From a checkpoint of a small mixture-of-experts model trained on Wikipedia: 6.57M parameters.
Below are experts of layer 3 (counted from 0) of a mixture-of-experts language model. Rows are named router (the router's row for the expert), gate (a neuron's input weights, with its number), up (a neuron's input weights, with its number), down (a neuron's output weights, with its number) and show model dimensions 0-127. Each number is 128 + 24 x the weight over its row's rms, rounded and kept within 0 to 255.
After each expert's rows: a language model's description of what the expert responds to. This comes from a sample of Wikipedia text that the model never trained on.

# expert 18
router [133 142  49  94 142  83 130 152 105 179 145 123 132 147 156 169 124 115 156 114 134 107 154 138 106 104 146 137 142 129 115 144 140 113 154 152 138 148  73 177 105 160 135 148 132  61 130 114 142 143 126 147 149 116 148 151 131 161 131 112 156 144 139 126 153 153 102  97 134 105 140 105 150 159 157 158 109 104 113 152 103 105 152 118 140 115 126 135 117 114 117  93 120 122 104  90 147 109 108  82 129 135 147 113  73 131 145 106 195 134 109 147 115 122 153 120 118 113 130 136 144  99 152 154 109 151 120  97]
gate0 [133 135 152 129 123 150 131 113  83 115 128 137 154 137 102 130 166 104 120 119 136 102 137 158 106 115 116 162 139 136 143  90  87 143 157 102  90 134 105 114 158 131 144 111 124 108 165 132 126 105 106 136 128 112 118 162 116 139 134 127 133 151 103 127 129 155 135  94 112 142 128  76 118 156 107 159 128 162 138 163 139 129 105 136 119 137  74 137 132 153 176 178 161 117 106 198 191 113 115 154 118 144 137 126 139  94 113 105 141  60 115 149 118 149 121 107 136 159 120 152 122 152 101 180 144 157 128 162]
up0 [ 99 141 143 106 134 111 120  93 122 141 120 142 138 114 129 153 141 164 156 112 123 165 109 171 146  90 126 149  82 202  97 135  99  88 122 135 154 102 122 149 110 144 158 120 146 146 137  99 123 129 112  90 162 125 149 111 137 133 146  88  87 131 105 153 132 144 142 173 139 128 106 104  96 112 129  96 148 131 160 151 134 139 130 145 135 129  74  44 152 186 161 140  93 156 145 129 106 132 133 133 101 106 144 152 151 147  91 139  99 112 126 140 131 155 157 129 124 139 121  97 114 123 137 138 130 119 134 101]
down0 [102 130 138 177 104 126 159 112 111  82 153 106 119 114 155  76 116 114 136 130  94 186 136 110 168 103 131 160 122  92 107 153  97 103 145 132 104 119 116 131 126  57 101 117 116 123  87 135 140 171  95 108 177 133  72 103 117 138 143 124 106 125 110 135 152 145 160 118 110 126 167 107 117 128 137 133 156  86 112 122 134 140 145 153 158 138 127 182 120 127 145 114 124 102 124 112 127 152 137 150 141 124 133 157 136 154 146 152  93  88 134  97 138 143 132  96 137 175 113 125 137 133 104 161 156 135 109 154]
The word the after prepositions or commas, plus capital first letters of names after spaces, such as S, K, C in Sorø, calculation.

# expert 22
router [136 141  48  96 142  81 131 152 106 180 145 125 131 145 158 169 125 116 155 115 134 106 155 137 107 103 146 133 141 131 110 142 140 115 152 153 141 149  74 177 104 159 136 146 132  63 130 115 144 144 127 147 149 117 148 151 131 162 129 112 153 144 140 125 154 152 103  95 137 106 140 105 149 159 156 153 109 104 112 152 101 104 150 119 139 115 128 134 121 117 115  90 121 121 106  92 147 107 110  85 128 136 150 112  69 130 145 105 192 135 109 147 112 124 157 113 119 114 131 134 143  98 150 157 109 151 124  97]
gate0 [124 115 164 103 131 135 149 136 201 185 102 114 116 126  91  93 132 128 131 136 127 116 131 115 125 134 130  96 138 121 161 126 138 104 121  98 105 150 131 113  92 164 134 153 156 130 158 107  90 163 104 114 132  93 104 164 150 135 164  56 126 101 160 131 126 131  92 155 137 116 124  95 152 150 126 126 129 145 147 176 108 111 124 196 170 123 130  96 115 144 140 122 142 165 142 131 142  96 141  92 102 136 118  99 133 137 151 145 120 118 158 105 144 164 130 153 161 135 132 109 124  89 140 117 143 143 170 129]
up0 [ 96  81 131 111  97  99 107 109 106 132 130 150  80 123 110 109 158 146 112 179 159 105 100 116 130 142 100 168 177 128 120  99 127 137 125  90 127 122 106 133 125 117 122  82 100 148  83 128 141 165 145 109 116 158 128 111 107 101 127 156 172 136 140 124 165 148 143 128 115 113 123 118 117 165 116 121 141 135 115 189 133 133 101 108 124 157 138 140 173 175 123 119 167 119 184  97 122 148 116 109 129 144 119 159 105 151 142 116 131  77 114  98 111 103 126 144 152  88 175 130 128 138 151 123 154 130 153 151]
down0 [153  92 161 150  92  99 134 144 140 143 122 145 126 125 134 140 105  59 113 132 118 124 106 110  60 141  92 101 135 148  90 117 110 148 131  83 150 138 107 102  73 139 132 132 163 101  95 123  96 117 140 121 142  89 130 151 136 125 120 112 117 167  94 171 118 181 142 120 110 109 102 114  72 145 147 126 138 118 131 134 125 147 153 114 154 122 115 191 141 110 128 107 105  96 129 128 144 128 121 102 130 113 127 145 126 163 104 127  73 153 109 150 131 110 135 118 172 140 102 130 124  78 146 112 132 111 138 148]
Line breaks after fields in location infoboxes (State: Washington), plus function words that, its, this and name-syllable fragments like Austin, Adyar.

# expert 16
router [132 142  49  96 143  83 129 153 105 179 145 124 131 148 158 168 126 117 155 115 134 108 154 137 107 103 146 136 142 130 113 141 140 115 152 153 139 149  73 176 104 159 136 149 131  60 131 116 143 143 126 148 149 115 147 151 133 162 131 112 155 142 139 125 153 153 102  98 136 106 141 104 150 157 157 158 109 103 113 152 102 103 152 118 140 115 126 135 117 114 118  92 119 123 106  90 148 108 109  82 129 135 147 113  72 132 144 107 197 134 109 147 114 123 155 119 118 113 128 136 143 100 152 155 109 150 121  98]
gate0 [ 98  94 143 118 143 138 117 110 141 115 156 115 188 122 161 123 117 149 141 110 146 125 159 119 160 142 135 115 104 150 128 155 183 133 123 118 170 179 157 118 127 152 127 133  88 145 139  98  90 197  97 134 150 101 132 170  99 141 137 124  96 135 148 102 136 141 116 162 121 152 120  91 127 110 143  70 147 114 126  76 134 158 129 125 111 142 132 170 153 126 105 108 131 128 128 134 171 105 130  98 127 137 115 124  96 122 119  80 132 152 160 136 119 162 122 123 141  97 143 100 153 110  82 126 142 107 141 171]
up0 [123  82 117 136  94 161 110 147 120 118 118 125 135 134  99 133  99 133 140 144 111 150 170 157 116 128 142 114 139 145  92 148 121 144 130 122 130 133 106 129 127  94 131 112 152  99 148 150 113 120 145 129 108 124 151 141 100 142 165 157 155 122 133 119 150 129 144 146 123 151 140 103 130 169 117 106 149  88 169 137 144 122 121 116 167 167 100 131 115 163 159 182 124 108  91 149 135 123 103 105 149 196 119 217 104 120 144 101 122 150  89 132  87  80 144 127 158 136 132 114 112  95 104 134 151 112 119  73]
down0 [166 140 180 122 143 147 147 128 152 162 142 109  89  97 132 133 141 141 126 130 124 119 115 164 102 133 115 119 147 119  66 129 180 119 147 110 181 108 171 104 135 124 139 128 145 154 148 150 106 154 189  98 143 158 102 126 172 138 158 140  87 144 129 144 130 119 137 154 166 114 166 117 122 175 138  93 107 146  85  95 124 133 156 153  82 135 131 197 124 120 118 134 108 154 146 133 125 112 107 121 119  95 141 115 142 120 115 148 118 158 149 137 125 103 121 117 142 110 115 116 152 110 115 150 109 103 132  79]
Articles a, the, an, bare spaces and closing parentheses in running text and tables, with some line breaks after date ranges.

# expert 25
router [133 143  48  95 142  86 130 153 104 180 144 124 132 147 156 167 124 118 155 114 134 107 154 137 107 104 146 136 140 131 114 142 138 116 153 151 139 147  71 176 103 159 134 147 130  62 129 115 143 143 127 149 149 115 148 151 133 161 131 114 156 144 139 125 154 152  99 100 134 104 139 105 150 158 156 161 108 103 113 152 101 104 151 118 140 115 126 134 117 115 118  92 120 123 107  89 149 109 109  82 129 137 148 114  72 132 144 106 195 133 109 148 113 123 154 121 119 115 130 135 143 100 152 155 108 152 120  97]
gate0 [144 125 138 151 127 114 132 126 180 117 132  92 144 159 130 103 111 132 146 113 202 105 156 154 119 144 160 139 110 167 185 112 134 131 162 165 122 100 130 109 122 102 163 153 108 164 133 146 112 103 103 145 135 147 114 136 142  86 147 163  97 118 123 110 121 123 100  86 120  71 121 114 113 138 147 146 162 103 128 138 106 122 162 131 151 128 123  98 109 155 155 118 165 118 126 153 139 112 159 143 120 140 153 158 144 186 114  93 126 104 138 130 164 128  95 159 138 140 159  98 107 110 158 128 166 127  99 162]
up0 [128 124 114 172  91  98 129 140 124 111 150 110 133 158 130 115 117 172 172 129 155 124 135 126 114 158 114 119 114 110 148 111 175 124 151 119 125 123 100 130 147 103 142 184 192 127 135 146 185 106 133 122 169 106  62 152 124 144  97 115 136 107 112 124 166 140  95 139 154 101 105 110 137 123 116  89 108 145 148 133 107 136 176 117 101 130 129 147 123 120  93 125 152 118 138 137 100 158 128 120  97 113 134  65 131  79 164 124 120 137 105 123 163 136  87 149  89 105 142 102 136 116 134 120 146 136 116 162]
down0 [109  82 151 163 142 119 100 124 112 153 103 149 108 144  67 163 106 109 107 117 124 123 133  80 113 124 124 115 158 149 123 137  73 105  73 111 112 112 146 154 152 112  98 139 114 146 158 159 128 130 134  94 126 127 150 178 128 164 114 115 133 101 128 133 129 122 124 130 116 137 105 117 106 133 123 101 132 107  99 163  78 143 128 128 139 131 136 132 174 122 128  92 112 178 161 117  92  87 104 133 121 118 146 146 107 139 147 123 107 133 111 127  91 125 147 140 103 154 121 111 109 155 118  97 184 180 161 176]
Bare space tokens between words in prose, hyphens and en dashes in compounds and ranges like team-high, 1996–97, Toulouse–Blagnac.

# expert 7
router [157 118 151 147 175 154 114 127  85 114 127 125 146 157 144 147  94  90 126 138 126 114 145 192 135  90 118 165 143 115 108 139 124 119 131 168 134 138 109 112  86 163 115 129 125 132 143 143 113 135 108 143 192 102 160 169 138 139  86 146 146 131 139 122 129 117  75 149 111 109 140 127 133 111 119 128 145  80  94 136 118 106 154 147 117 110 140 138 122 109  96 138 155 114  97 117 152  94 105  93 142 191 133  86 122 115 142 127 101 131 153 135  69 122 125 108 112 148 153  96 118 109 134 137  90 173 110 116]
gate0 [114 152 150 129  91 117 142 138 124 138 156 143 118 139 128 109 144 120 160 133  86 151 143 140 127 140 111 139 157 119 126 119 134  95 123 151 147  68 153 118 121 108 110 103 146 148 134 151  88 141 176 162 135 171  74 132 166 114 116 160 150 138 131 137 160 155 148 128  96 123 184 122 135 150 143 144 100 105 183  91 126 151 140 164 128 116 202 140 138  88 138 134 122 136 180 117 131 145  76 126 120 142 143 131 117 108 155 148 111 164 126 148 148 111 139 104 131 128 169 126 132 100 137 163 164 100 131 100]
up0 [158 133 123  84 152  84 118 154 140 139 121 115 128 119 101  91 117 153 124  72 145 113 117 150  91 140 160 142 127 107 142 134 176 118  99 166 143 116 147 127 164 158 162 179 144 136 198 133 123  83 112 157 136 109 138 108 160 165 106 165 123 110  89 106 138 113 158 132 118 140 146 117 177 107  96 153  77 171 195 141 150 116 136 154 138  90 136 151 117 122 131 157 135 104 146 111 136  77 106 146 138 114 131 118 128 120 136 134 145 137 133 125 143 139 119 126 129 116 139 156 117 125 139 138 118 131 165 138]
down0 [146  96 133 114  97 146 146 105  89 127 132 159 122 173 137 150 156 131 136 175 138 165 102 125 128 124 148 158 135 107 150 137 118 154 146 109 155 152 105 155  97 109 149  76 141 114 119 100  90 152 133 136 108 165 160 120  71 163 143  98 100 107  92  98 141 134 167 117 127 129 100  93  80 128 165 138 137 117 114 165 208 109 110 146 115 100 114 132 138 120 127 115 123 112 162 132 120 132 113 146 185 105 127 168 138 132 140 109 134 108 150 109 127 150 112 117 147 144 101 129 127 173 114 143 131 126 102 106]
Compass directions like north, east, least, and spatial particles up, out, over, under, New, South; also the piece th.

# expert 28
router [ 97 149 111 100 148 118  92 136 121 132 145 148 167 109 165 118 105 145 108 108 118 125 165 125 137 143 184 143 104 136 121 133 136 124 159 119 149 135 122 173 131 154 122 146 108  83 103  83 173 117 144 119 125 117 133 174 104 150  74 129 168 154 147 159 176 125 129 114  82 113  89  74 102 130 133 117 166 167 125 168 124 137 126 115 144 153 144 128 115  89 123 113 158 105  73 141 146 138 134 110 115 147 150  92 145 156 125 124 152 113 115 109 135 116 131 151 118 128 153 100 135  75 135 172 125 138 145 114]
gate0 [136 151 152 130  93 123 107 121 126 128 116 130 112 133 123  91 102  99 139 107 142 126 163 131 124 146 140 161 121 115  72 114 152 148  97 134 135  99 113 153 142 131 110 144 106 143 122 119 135  80 123  91 147  94 116 141  80 110 121 158 168 107 101 144 167 126 106 103 115 139 102 134 117 120 103 107  82 120  79 110 137 108 101 109 125  97 112 124  90  76 170 129 142  93 122 161 134 137 161 147 117 111 149 135 133 148  98 156 126 134 160  76 130 114 115 170 100 167 191 121  88 114 140 109  79 123 140 143]
up0 [163 110  95 143 119 116 104 105 158 117 179 121 151 109 168 109 106 137 138  93 140 128 119 192 106 134 155  90 180 100  82 138 136 143 127 110 154 112 157 151 141 128 141  80  85 130 137 121 150 142 141 135 111 153 129 124 170 128 152 149 123 121 115  91 133 129 101  92 123 136 113 118 162 120  94 159 144 122 137 146 154 139 148 136 161 122 130 141 120 158 121 111 105 115 142  91 117 134  69  92 130 165 176 120 126 144 164 155 149 163 153 142 118  90  81 112 156 127 109 138  96 146  94 115 109 127 129 116]
down0 [130 126 141 110 117 125 154 124  87 154 136 108  98 139 134 109  91 119 129 100 171 149 148  87 101 147 130 118  80 126 116  89 119  93 131 149 108 135 132 124 122 163 135  86 152  92 109 137  81 100 129 137 160  92 133 115 133 142 121 119  82  88 102 124  81 120 127 128 122 140  87  93 115 128 156 111 119 133 114 151 120  80 110  79 132 166  99 140 102 116 157 169 135 137 117 121 104  95 121 176 105 147  93 122  69 128  88 135 121 151 107 130 138 139 111 151 157 145 145  94  85 139 148 152 102 117 124 136]
Word-middle pieces with l or er sounds, such as ol in tool and Iolanthe, der in modern, el in themselves, if in magnificent.

# expert 9
router [147 100 158  98 163 124 136 127  91  96 169 118 109 201 137 112 152  73 155 129 119  91 157 182 125 145 131 163 170 115 101 136 158 129 173 107 158 117 106 120 110 166 150 175 137 149 151 107 122 143 137 132 163 147 126 142 147 127  98 130 126 136 112 168 156 164 123 117 130 124 140 128 111 166 126 139  82 105 131 156 129  96 150 152 142  98 138 167 120 113 150 136 116 119 136 108 173 110 128 107 109 110 145 134 113 166  93 133 118 125 104 124 123  90 132 102  88 147 143 124 151 120  90 127 117 104 123 153]
gate0 [116 153  84 123 132 147  90 120 155 147 131 134 119 109 144 142 150 126 140 106 170 143 146 192 131 127 189 148  98 151  92 119 125 129 158 149 143 143 136 111 111 137 128 185 131 137 140 149 134 157 167  86  90 125  96 145 104  87 136 137 118 130  73 169 159 113 154 134 115 136  94 146  93 124 109  96  90 136 140 136 142 141 100 157 111 121 134 160 121 142  87  77 126 158 126 114 121 149 103 161 122  96 115 119 152 102 103 144 102 121 112 141 153 139 163 111 158 111 161 144 136 107 136 146 144  88 150 108]
up0 [129  95 110 149 119  98 146 103 100 153  82 150  80 131  98 127 115 123 129 155 127 116 123 135 124 109 134 105  89 120 140 128 150 135 141 100 103 145 127 107 128 150 132 102  78 129 138 169 161  81 107 141 136 113 115 140 128 154 150 127 142 161 168 177 123 117 112 114 137 129 131 166 149 138 152 111 142 142 129 126 169 142 151 141 143 148  81 103  71 158 116 164 120 105 101 155  86 118 156 142 106 148 125  92 113 130 120 162  99  87 139 149 129 107 117 172  67 132 151 148 155 146 111 152 104 170 157 106]
down0 [110 106 181 148 123 161 131  82 116 123 157 125 134 155 153 137 133  90 162 158 149 112 129 142 158 114 141  80 147  99 123 116 112 141 133 148 132 140 114 142 149  85 123 112 145 111 140 109 142 119 101 108 120  97 168 127 141 150 157 114 146 165 114 115 130 157 114 141 160 121 149 171  89 129  96 141 167  62  95 118 118 167 128  68 118 102 140 148 158 128 119 158 135 127 128 111 125 112  99 121 128 119 129 165 181 145 122 115 116 123 117 155 113 153 128 166 104  85 131 129  84 160 129 121 176 130 171 136]
Word-final y, ly, ry, ty, ies and similar ending pieces, such as stor-y, polic-y, part-y, the-y, so-c-all-ed.

# expert 23
router [138 117  91 130 150 111 106 123 100 138 126 105 121 127 138 113 135  90 169 102 126 142 142 153 116 113 133 153 175 109 156 125 145 124 143 119 134 129 148 104  91 122  97 152 154 143  60 101 193 161 128 137 169 125 131 139 109 174 139 118 154 206 115 122 126 131  97 158 179 113 114 100 186 108 173 153 137 105 119 174 135  94 130 123 145 110 129 138 125 106  89 131 124 142 110 105 145 124 132 156 106 138 145 132  88 177 130 118 121 131 131 149 124 144  95 121  90 157 135 142 110 126 114 115 124 143 108 143]
gate0 [134 107 159 144 117 166 110 117  80 122  94 117 133 106 128 139 113 162 126 111 116 144  84 147 113 144 145 134 136 107 129 118 112 146 129 123 124 124 152 120 119  83 116 203 122 111 165 167 154 114 125 153 130 116 103 145 157 162 146 111 113 147 154 146 126 108  98 163 129  70 144 176 125 125 144 134 109 123 120 102 114  79 101 200 191 112 136 151 116 127 115 182 118 153 129 115 117 148  99 154  81 124 121 139  95 159 131 107 121 114 108 133 127 165 154 140 120 110 102 118  86 113 135 143 125 124 119 146]
up0 [136 159  79 136 121 110 149  89 143 150 141 163 138 131 194 115  93 149 116 146 141 158 105 126 162 131 130  96 119 157 164 142 170 102 107 125 124  95 136 139 159 142 141 116 114  66 124 120 128 158 155 139 148 143 127 114 129 114 103 148 111 139 150 125 109 124 122 120 135  95 119 140 119 118 111 145  99 156 116  76 125 126 190 126 126 150 114 143 156 146  73 131 113  46 155 104 148 125 141 145 136  99 113 142 102 102 145 151 108 140 117 129 151 113 146  74 147 126 138 116 130 147 138 124 155 178 133  99]
down0 [149 130 158 135 128 104 112 124 107 114 117  94 111 144 108  85 149 133 130 134  94 164 154 187  55 122 129 107 125 125 142  77 112 161 140 144 153 126 124 118 128 146 138 137 159 161 118  78 122 141 119 141 126 119 128 148 145 147 178 154 119 136 157 147  98  76 152 138 146 112 120 174 173 100  85 118 175  95 165 146 114 168 161 109 133 128 120 113 106 129 112 116 164 108 139 140  96 103 118 177 150 142 145 104 138 142 158 122 137 105 150 116 158 139 126 155 143 147 110 152 126 109 139  98 154 130 115 108]
Consonant clusters like w, st, sp, ck, often right after S or within names, as in Swann, Sweden, Baldwin, Kristjan.

# expert 8
router [166 134  76 129 165 106 145 106 104 161 139 109  98 142 172 144 107 142 125 122 134 154 148 142 134 103 103 126 134  89 116 137 135 102 156 183 129  60 128 178 111 118 121 143 142 135 128 125 149 185  94 135 134  92 125 130 161 163 123 122 116 113 133 171 152 136  84 131 119 106 139 132 134 151 171 169 148 124  94 158 111 113 140 105 129 125 145 130 147 120 125 132 122 141 117 100 127 154 136 157 136  99 137  98 133 114 133 114 164 100 124 108 114 117 168 128 138  88 156 112 173 135 197 145 103 130  93 138]
gate0 [115 105 118 160 136  98 145 142 120  90 150 116 141 107 104 141 114 174 134  97 139 121 129 191 147 125 116 107  93 113 179 130 135 127 147 143 100 166 153 109 125 107 155 122 122 174 131 107 147 156 180 121 106 155 136 160 126 139 141 145 152 153 166 127 148 162  88 138 150 146 138 121 147 140 129 152 106 125 105 119  99 140 135 112 101 119 127  60 143 165 117 157 119 115 112 137 122 114 105 153 142 160 145 113 148 132 141 193 157 149 102 110 148 121  66 139 159  97 172 145 129 105 143 144 111 116 149 147]
up0 [ 87 133 159 130 126 149  99 100 154 165 115 151 111 150  92 126 117 140 130 122 125 190 127 133 109 125 120 108 115 135 151 127 134 109 167 114 128 138  90 153  83 127 158 115 145 111 147 145 121  89 126 108 120  97 136 131 111 115 147  88  97 118 105 142 160 104 162 201 144 137 125 131 106 126 116 128 137 114 112 144 152 107  83  91 130 143 152 148  81 158 137 126 118  98 153 135 116 105  93 182  93 172 108 145  87 138 108 122 145 135 111 113  67 143 146 154 134 146 146 147 130 123 137 183 101 127 133 149]
down0 [148 119 157 190 170 125 132 195 142 145 144 177 126 140 113 115 122 160 139 155 185 103  70 128  74  99 117 134 105 138 115 105 130  97  74 160  90 126 169 154 103 100 133 134 116 123 149 120 112 115 127  92 129 157 132 109 115 166  87 121 106 151 151 108 149 152 143 110 126 126 156 128 166 165 142 129 131 105 127 114 119 160 141 169 132 132  99 120 131 106 149  93 123 133 156 182 118 120 146 112 132 126 128 121 131 119 166 139 167 139 154  83 112 128 103 129 139 144 132 130 133 116 143 139 129 136 106 123]
Inner or closing word pieces such as ation, ter, ic, ity, often after f or F, as in falter, fifty, facility.

# expert 12
router [133 140  47  95 142  83 129 154 105 178 145 123 130 147 157 170 125 117 158 116 134 106 155 137 106 102 146 136 143 128 114 143 140 118 153 150 141 148  72 175 103 160 136 148 131  63 130 114 142 143 129 147 150 115 149 151 133 164 130 114 158 144 141 127 154 151 101  98 134 104 139 104 150 160 157 161 109 105 115 151 101 106 153 118 140 117 129 135 118 118 117  87 122 124 107  89 146 106 109  84 131 135 151 113  72 131 144 107 192 131 109 146 115 124 153 117 119 114 131 136 143 101 150 154 108 151 121  99]
gate0 [157 111 106 137 145 140 118 148 120 133 143  85  97 172 137 138 154 121 151 129  87 122 118 130 105 153 125 134  76 129 147 112 114  92 134 163 112 130 156 143  96 159 138 134 126 129 124 122 102 136 131 192 105 138 115 114 113 112 132  78 103 109  99 130 124 191 172 133  93 123 129 121 165 124 147 156 129 104 142  92 138 143 107 169 108 150 106 138 134 139 101 152 152 110 178 152 108 146 130 121 123 141 103 110 160  90  92 108 123 176 118 138 138 140  77 139 134 119 109 105 133 114 155 177  87 157 167 118]
up0 [134 144 135 112 135 208  90  88  88 112 124 116 117 167 122  58 140 139 110 166 133  99 125 145 125 130  95 121 132  92  84 128 119  92 125 101 115 123 150  96 164  88 130 127 118 142  95  96 145 127 142 130 113 122 155 108 128 179 116 128 134 139 121  76 136 115 144 136 140 127 108 136 139 118 149 135 141  97 145 160 166  74 156 125 157 136 140 129 103 147 107 138 152 165 119  67 101 103 142 123 122 152  97 156 155 146 105 137 129  74 155 107 143 168 142 125 135 129 135 119 108 125 146 123 115 122 119 112]
down0 [162 114  76 140 124 173 136 142 138 150 116 108 139 144 139 139  87 122 117  99  79 123 102 200 149 125 101 129 111 132 134 121 119 119 133  99 150 157 136 126 137 157 110 145 166 146 146 143 158 131 120 123 167 170 110 140 136 150 114 156 140 166 143 180 148 121  98 147 137 126  98 110  86 105 101 123 140 146 173 169 151 108 146 121 110 148  98 106 155  91 167 119 109  99 151 142 158 120 106 128 168 147 132  86 125 151 145 113 138 166 105 140  90 107 121 109 110 132 162 124 152 135 163 154 103 144 111 106]
Closing pieces like en, ed, es, ing ending a word (Betwe-en, with-in, Wal-es), plus standalone numbers in tables and words like people, player.

# expert 13
router [134 123 117 106 146 126 145 139 126 153 169 135 131 135 130 140  99  85 131 124 153  92 173 174 114  93 145 154 154 124 150 151 107 102 143 141 146 134 142 146 110  98 140 139 113 146 121  98 139 191 149 154 156 121 166 172 105 145 120  88 129 132 121 122 184 142 120 107 102 107 109 116 140 145 164 145  84 146  83 136  90 148 142 105 145 105 119 116 127 143 124 140 116 154 106  90 169  94 112 144 115 110 128  88  98 167 111  87 148  97 134 163  91 133 134 109  85 139 118 142 139  89 138 101 111 155 142  99]
gate0 [117 122  92 148 130 140 131 125 118 144 156 129 147 108  92 108 145 110  95 108  89  81 123 139 127 165 141 103 118 123  99 121 100 120 136 100  91 135 121 169 151 150 191 178 118 132 136 104 125 154 173 148 124 145 172 118 149 146 128 165  96 123 146 107 141 139 142 113 148 183 139 124 107  88 119 123 117 123  88 128 143  94 134 123 152 150 108 152 135 141 144  97 149 209  96 119 109 118  96  95  89 153 154 122  99 129 149  92 146 151 155 139 134 105 105 107 116 126 155 128  93 116 123  98 157 130 137 140]
up0 [138 127 116 117  86 167 119 130 121 157 136 118 128 163 104 127 139 118 119 186 107 169 113 114 112 124 208 162 142 145 115 120 121 119 146 146 148 139 104  83 143 137 150 101 101 144 110 157 133 131 148 116 158 165 131  61 101 154  93 117  80 133 138 146  98 132 115 129 116 136 112 132 139  80 125  94 150 121 162 132 131 178 160 151 128 143 124 123 114  95 152 133 153 128  99 150 105 133 133 112  79 107 142 112 132 142 148 108 109 140 133 163 131 123 101 121 104 131 127 130 136  64 154 143  72 117 134 115]
down0 [137 150 151 133 140 108 109 137 104 137 165  98 104 139 135 159 115 138 101 170 123 118 136 125 134 145 135 116 140  75 180 111 118  93 163 144 160 127 109 117 123 151 154 132  96 159 106 146 129 141 139 127  98 113 132 106  94 158 103 134 135 129 177 116 116 111 102 135 138 112 101 134 133 135 148 141 141 135 107 152 124 151  96 103 112 137 122 114 101 195 166 167 106 126 126 112  59 131 141 147 147 107 140  96 112 158 159 152 153 127 110  94 124 148 146 103 152 110  97 102 155 108 128 120 114 131 153  38]
The plural or verb suffix s attached to nouns and verbs, like units, trams, islands, appears, plus ers in matters.

# expert 5
router [102 180 171 165 151  91 154 132 180 135 126 133 124 148 178 130 175 151 129 128 135 126 125 166 161 142 123 131 112 137 175 156  98  88 128 144 179 148 155 124 137 131 129 126 124 104 137 157 130 149 153 188 102 130 119 162 139 110 109  92 127 160 101 110 124 169 103 134 122  84 119 121 158 128 150 141  76 120  73 143 129 116 153 122 119  85 127  99 131 115 140 115 123 143 134 114 131 126 108 139  65 156 144 120  86 126 118 112 146 110 130 143 135 131 155 156 130  98 140  97 146 117 157 113 101 119 134 131]
gate0 [107 147 136  96  86 128 147 126  88 168 142 161 114 110 125 165 164 128 116 158 117 117 117 125 134 154 112 200 149 150 110 151 114 110 186 132 140 155 134 123 105 138 170 138 147 112 108 145 113 108 102 130 107 138  97 145 138 105 105  70 135 123 106 108 128 124 139 121 129 169 133 144 146 145 113 113 111 134 130 164 181 145 129 191 144 140 109 106 126 119  71 178 125 142 134 123 121 127 118  88 106 117 152 115 118 180 141 141 130 145 161 148 124 141 109 142 117 154 183 154 102 109 102 138 160 126 115 124]
up0 [130 187 128 103 127 122 135 131  98 128  85 112 147 154 176  97 138 141 108  98 131 143 104 131 150 111  81 116 101 101  97 123 104 108 116 100 145 152 127 167 163 135 101  89 162 163 139 120 111 130 141  87 104 131 142 174 118 121 111 134 123 152 160 120 114 127 131  83  89 119 106 133 125 138 165 145 119 159 149 110 116 153 121  96 143 119 157  99  87 154 168 157 159 100  97 117 132 113 113  80 142 124 107 126 163 106 103 130 111 157 123 175  98  75 127 115 121 139 114 108 150 118 109 137 122 147 145 171]
down0 [151 126 155 129 100 130 117 104 158 119 120 135 131 112 123 127 145 115 131 120 159 143 100 146 155 135 153 142 143  95 145 131 143 148 135 121 101 154 108 113 103  87 173 135 113 144 131 106 147 129 136 138 108 157 187 131 126 136 108 121  93 103 143 138 132 154 143 132 134 164 156 154 106 160 139  97 178 105 118 120 158 156 141 128 115 119 127 166  99 103 102 169  66  79  92 129  65 147 136 154 158 112  97 153 153 127  94 108 123 120 143  94 112 167 160 107 144 138 106 101 140 128 138 137  72 172 109  97]
Early word pieces right after an initial p or P, like ir, re, ur, as in piracetam, premieren, Publisher, purchasing.

# expert 4
router [147 142 157 139 177 117 116 137 165 144 144 131 109 117 184  95 119  59 130 101 106 124 125 125 118  87 126 140 137 103 123 122 120 100 157 106 119 153 118 108 105 154 152 118 172 132 132 121 157 148  93 131 137 103 108 167 141 130 138 109 109 133 136 126 183 153 144 124 154 114 156 150 145 164 153 128 130 101 113 151  67 131 148 153 166 151 146 115 118  82 135 102 126 157 105  80 111 102 101 118  76 110 137 147  84 130 126 103  99 147 130 117 143 113 128 159 105 120 140  91 146 138 131  73 150 117 143 117]
gate0 [111 120 140 160 121 147 133 135 158 145 127  83 135 153 106 113 122 144 129 113 105 113 144 107 111 110 183  73 116 139  79  88 169 148 132  94 165 124 126  99 133 123 152 135 115 119 128 127 191 119 113 166 143  90 153 125 110 115 140 147 131 142 100 128  84 121 147 160 105 157 147 103 101 127 123 130 129 123 119 117 155 142  88 131 139  65 157 148 126 121 130 136 122 164 168 129 104  99 111  99 197 117 152 101 141 126 126 106 120 118 128 198 128 125 112 131 107 178 118 131 132 122 131 115 118 158 114 100]
up0 [154 157 155 135 131 164 126 147 147  86  81 157 127 126  95 113 146 126 161 128 121 114 116 171 112 181 135 113 147 143 141 138 152 126 163 115  92 105 145 127 126  73  91 121 147  96 138 128  84 118  92 161 127 169 126 131 132  75 151 143 118 166 138 114 152 108 110 137 180 123 116 144 116 129 136 141  97  95 124 158 106 157 134  99 146 146 176 149  98 144 145 104 141 144 153 159 145 133 121 116 107 131 134 146 149 169 135 137 101 142 108 118  96  95 140 137 112 100 101 108 128  81 127 105 153  90 144 174]
down0 [129 100 147 145 132 111 152 138 156 126 139 134 121 104 121 125 110  98 154 113 156 143 157 126 176 107  95 137 132 116 119 140 101  98  93 199  98 147 124 126 117 174 118 129 104 117 130 117 125  91 112 141 160 106 136 109 161 146 118 143 150 112 113 151 166 161 102 122 162 158 186 153 115 130  75 119 150 120 147 155 129 123 131  90 132 105 150 138 106  99 144 114 150 127 107 151 159 120 111  89 131 141  96 155 156 208  97 146 151 117 138 158 118 135 139 107 148 129 132 143 120 153 121 166 132 186 152 129]
Inner word pieces after a prefix, especially ite in despite, plus ar in compares, ian in Belarusian, an in canal.